config.toml
d_model = 192
n_experts = 80
experts_per_token = 8
moe_layers = [0, 1, 2, 3, 4, 5, 6, 7, 8, 9, 10, 11]
router_score = "softmax"
routed_scale = 1.0
init_std_router = 0.0192
lr_router = 0.00172
beta2 = 0.95
grad_clip = 1.0
seq_len = 256
steps = 6363
Below are experts of layer 3 (counted from 0) of a mixture-of-experts language model. Rows are named gate (a neuron's input weights, with its number), up (a neuron's input weights, with its number) and show model dimensions 0-191. Each number is 200 + 40 x the weight over its row's rms, rounded and kept within 0 to 999.
Before each expert's rows: a language model's description of what the expert responds to. This comes from a sample of Wikipedia text that the model never trained on.

# expert 57
What it handles: Mid-word syllables. Middle syllable pieces of longer words, often technical, such as ge in hypergeometric, ru in menstruation, hle in athlete.
gate0,123,235,133,185,255,186,160,159,184,286,180,191,188,207,208,175,164,203,207,245,225,192,214,177,183,233,241,180,207,117,149,167,209,169,239,163,257,238,165,220,239,192,260,136,221,199,176,236,151,285,189,273,171,184,229,237,151,187,78,232,163,209,176,217,145,219,278,191,213,202,224,244,186,230,180,162,240,215,275,222,174,204,224,324,204,215,179,226,230,168,229,292,244,173,223,232,224,258,191,197,144,180,240,176,198,205,165,201,220,153,218,168,209,177,206,214,201,179,170,173,228,198,202,245,150,194,209,134,172,193,172,149,235,153,257,231,170,180,282,220,218,199,179,196,233,235,205,172,233,183,131,260,206,244,123,168,226,245,154,159,147,253,256,140,209,224,225,150,207,206,233,222,221,153,164,126,233,231,158,256,212,168,68,244,236,230,144,214,179,249,143,191
up0,199,245,190,151,168,186,175,183,162,253,166,239,185,178,163,292,268,229,180,182,182,211,175,227,156,290,230,144,202,177,158,205,230,197,243,154,160,215,139,141,181,220,239,141,121,226,158,218,152,304,221,230,227,183,208,158,215,222,86,142,219,245,258,207,184,158,245,154,276,231,183,176,221,207,216,197,202,152,226,248,187,203,248,175,231,197,116,199,186,159,177,293,155,187,134,186,193,249,185,193,244,194,235,167,280,233,157,164,160,177,172,128,262,211,199,243,244,218,153,192,176,189,229,227,226,166,253,200,173,243,134,181,198,142,290,189,139,202,270,278,272,239,197,203,236,263,162,228,173,221,180,227,188,202,162,255,173,241,208,183,186,195,218,202,193,277,173,201,205,195,198,190,233,194,148,217,133,195,74,175,222,179,168,219,188,183,194,245,227,235,188,160

# expert 51
What it handles: Name-internal syllables. Short middle or final syllables inside personal and place names, such as nes in Wednesfield, ina in Nina, ta, ia, us.
gate0,123,165,189,232,109,175,282,223,175,173,207,156,197,219,274,212,216,201,159,241,219,207,220,225,183,100,238,218,208,166,210,261,216,226,163,210,147,177,217,180,157,195,150,179,204,191,192,225,233,252,174,266,273,171,237,183,211,239,255,274,156,168,218,215,193,174,190,215,201,234,157,176,160,197,205,147,197,228,260,138,192,174,223,169,175,184,154,257,212,162,243,229,172,160,187,176,193,276,235,183,148,152,192,173,226,220,240,166,262,255,199,160,208,162,174,206,202,202,164,154,189,260,201,199,216,251,212,221,217,196,212,223,301,132,174,220,138,295,99,205,115,186,189,241,262,210,237,150,234,284,222,190,247,198,109,218,208,176,238,195,219,265,288,132,160,164,229,195,216,140,220,240,210,174,172,273,228,198,189,158,106,213,180,159,248,203,203,176,155,263,183,248
up0,162,225,247,200,271,196,238,199,194,217,166,183,244,216,189,211,255,230,216,197,169,161,189,219,254,176,144,288,198,248,141,191,219,196,225,190,213,202,188,189,194,178,211,180,199,223,213,202,174,118,156,170,242,226,172,205,127,201,172,109,241,211,116,217,237,224,169,235,156,208,325,202,216,224,187,228,191,156,187,212,232,230,165,280,180,253,125,178,204,199,157,165,227,262,225,234,198,152,141,212,260,266,258,210,179,161,300,182,199,155,166,220,256,255,254,193,160,121,234,296,197,152,240,206,147,163,193,155,228,245,160,214,172,227,179,164,213,168,229,210,241,160,289,149,142,241,166,174,218,175,163,185,128,218,178,180,209,197,194,211,200,149,183,303,202,178,164,169,93,199,200,165,257,238,223,182,184,239,235,203,210,300,204,158,216,187,199,215,203,250,170,120

# expert 13
What it handles: Sports vocabulary. Sports words and verbs in athlete and team articles, e.g. team, season, League, selected, traded, played, injury.
gate1,209,179,114,218,193,174,212,170,175,240,124,236,256,187,199,229,183,188,218,224,145,229,150,245,172,217,259,171,150,115,143,227,186,234,188,190,114,181,222,153,154,150,173,212,181,157,248,208,121,148,236,227,146,206,270,254,254,271,260,195,130,202,197,170,115,248,261,174,187,250,239,186,214,143,229,189,229,187,173,177,251,217,194,241,148,177,178,268,176,252,180,157,253,153,180,220,242,192,210,187,207,243,210,231,193,220,186,176,174,140,143,188,218,241,206,188,237,276,168,109,182,185,157,186,234,216,243,190,141,221,127,150,126,246,261,248,203,266,232,209,177,125,225,235,236,179,240,188,214,174,203,244,203,249,166,160,180,148,215,194,246,182,208,179,239,205,260,220,261,217,225,165,169,182,169,152,221,209,217,170,226,261,236,283,213,179,271,105,255,170,191,181
up1,243,241,269,225,269,233,210,207,206,191,304,169,122,279,211,169,228,215,212,190,212,226,205,182,216,184,221,218,219,245,231,218,208,171,182,228,209,182,239,205,172,248,254,166,167,225,240,109,243,252,117,124,191,222,194,138,170,206,238,212,246,217,146,232,253,193,165,246,202,91,155,248,156,238,224,253,103,169,248,198,184,194,204,174,173,239,283,181,250,204,198,232,176,188,164,151,245,209,210,196,202,140,198,172,117,194,203,252,217,215,227,228,242,127,259,130,147,153,221,216,214,182,228,146,229,156,159,217,203,172,227,241,283,142,152,133,169,100,208,181,246,197,215,152,171,249,127,152,211,191,250,133,219,291,214,228,234,236,150,169,191,184,178,220,188,199,162,146,155,194,239,174,195,175,269,210,176,221,188,223,174,129,172,222,196,230,204,232,191,178,177,219

# expert 18
What it handles: Foreign name endings. Final or middle subword pieces of foreign personal and place names, mostly Slavic, Asian and Indian, such as Rad-n-ički, Hun-an, Neh-ru.
gate1,211,243,140,265,125,222,241,165,190,173,291,237,185,238,157,192,217,205,243,141,232,199,204,258,205,177,176,270,209,198,172,168,234,119,168,238,195,151,179,193,208,134,180,182,159,230,185,159,179,193,181,229,267,145,153,208,207,194,329,136,193,238,256,250,225,236,200,173,178,165,199,229,238,253,229,190,172,178,206,169,228,177,161,126,195,161,197,265,210,192,204,212,195,205,241,139,116,248,280,201,189,140,182,224,251,176,198,200,124,194,220,166,114,184,142,204,214,150,255,151,161,172,236,131,191,152,230,252,130,214,261,251,227,127,159,173,198,255,289,145,120,239,193,192,280,267,171,175,175,212,237,240,161,231,215,175,178,158,191,167,168,180,141,172,203,244,214,214,176,165,184,198,235,164,194,211,217,213,182,172,143,274,258,173,210,170,218,195,228,200,247,232
up1,178,192,239,176,274,181,161,229,169,197,144,166,226,173,270,179,196,200,166,270,159,228,187,138,251,223,180,189,166,185,231,166,175,250,222,193,246,206,197,198,154,218,177,168,202,241,209,224,233,214,182,175,96,263,248,197,208,227,191,242,176,223,119,114,163,187,152,239,236,229,192,211,253,167,195,228,269,232,218,223,181,198,221,240,217,239,212,127,137,231,229,180,207,218,155,198,253,181,179,195,198,247,194,227,131,265,280,209,222,217,159,173,254,223,188,189,138,286,128,214,258,179,128,271,199,235,204,145,219,178,169,153,187,299,216,168,243,153,164,291,232,223,151,198,159,152,163,178,276,229,126,119,210,194,218,249,228,230,201,292,219,217,223,218,182,159,152,219,215,232,230,156,210,229,185,215,141,188,187,180,288,169,214,295,195,241,184,133,219,177,156,221

# expert 31
What it handles: Time and match details. Time and date words plus small numbers in sports results and infobox fields, e.g. Time, Winning time, Length, Date, before, after.
gate2,197,159,155,227,204,246,179,179,232,227,161,226,167,205,229,222,138,164,181,213,238,186,198,177,109,165,200,249,212,135,163,91,167,253,216,196,220,217,236,245,178,101,196,246,170,260,222,204,142,215,139,220,195,189,146,221,237,145,230,157,265,173,200,182,127,235,225,159,136,175,173,194,208,184,231,178,176,202,240,181,143,238,225,191,236,118,189,161,188,294,119,142,219,198,300,234,171,214,204,164,231,198,75,189,177,231,224,174,224,239,248,197,218,210,196,260,209,225,247,158,250,207,193,208,198,223,199,182,189,203,198,249,109,170,160,94,214,166,218,247,180,213,264,150,135,138,192,188,248,211,184,201,117,219,196,192,283,191,172,232,226,299,219,179,160,269,234,197,200,216,232,139,204,162,210,218,199,228,238,212,244,157,266,250,181,205,181,218,240,192,201,183
up2,123,165,148,239,182,134,155,189,172,190,202,159,205,252,182,195,237,270,182,211,156,183,239,200,188,193,212,180,218,212,175,152,187,209,207,228,247,51,246,147,227,142,155,255,228,173,185,222,240,172,148,236,225,206,247,286,233,224,171,172,221,121,124,240,129,235,235,245,160,150,184,221,223,247,164,65,170,194,224,240,159,212,249,227,215,232,165,170,173,243,201,238,201,216,270,260,212,281,164,200,295,151,122,149,178,170,188,187,227,200,266,188,261,236,209,221,175,176,231,193,214,224,210,225,171,204,237,179,187,234,205,206,175,190,180,123,219,218,187,254,204,181,245,184,261,213,223,249,246,205,125,219,156,270,226,244,234,199,139,168,238,200,229,205,233,148,191,162,159,202,221,211,123,191,219,199,231,230,224,108,212,203,262,216,222,174,151,187,235,173,208,149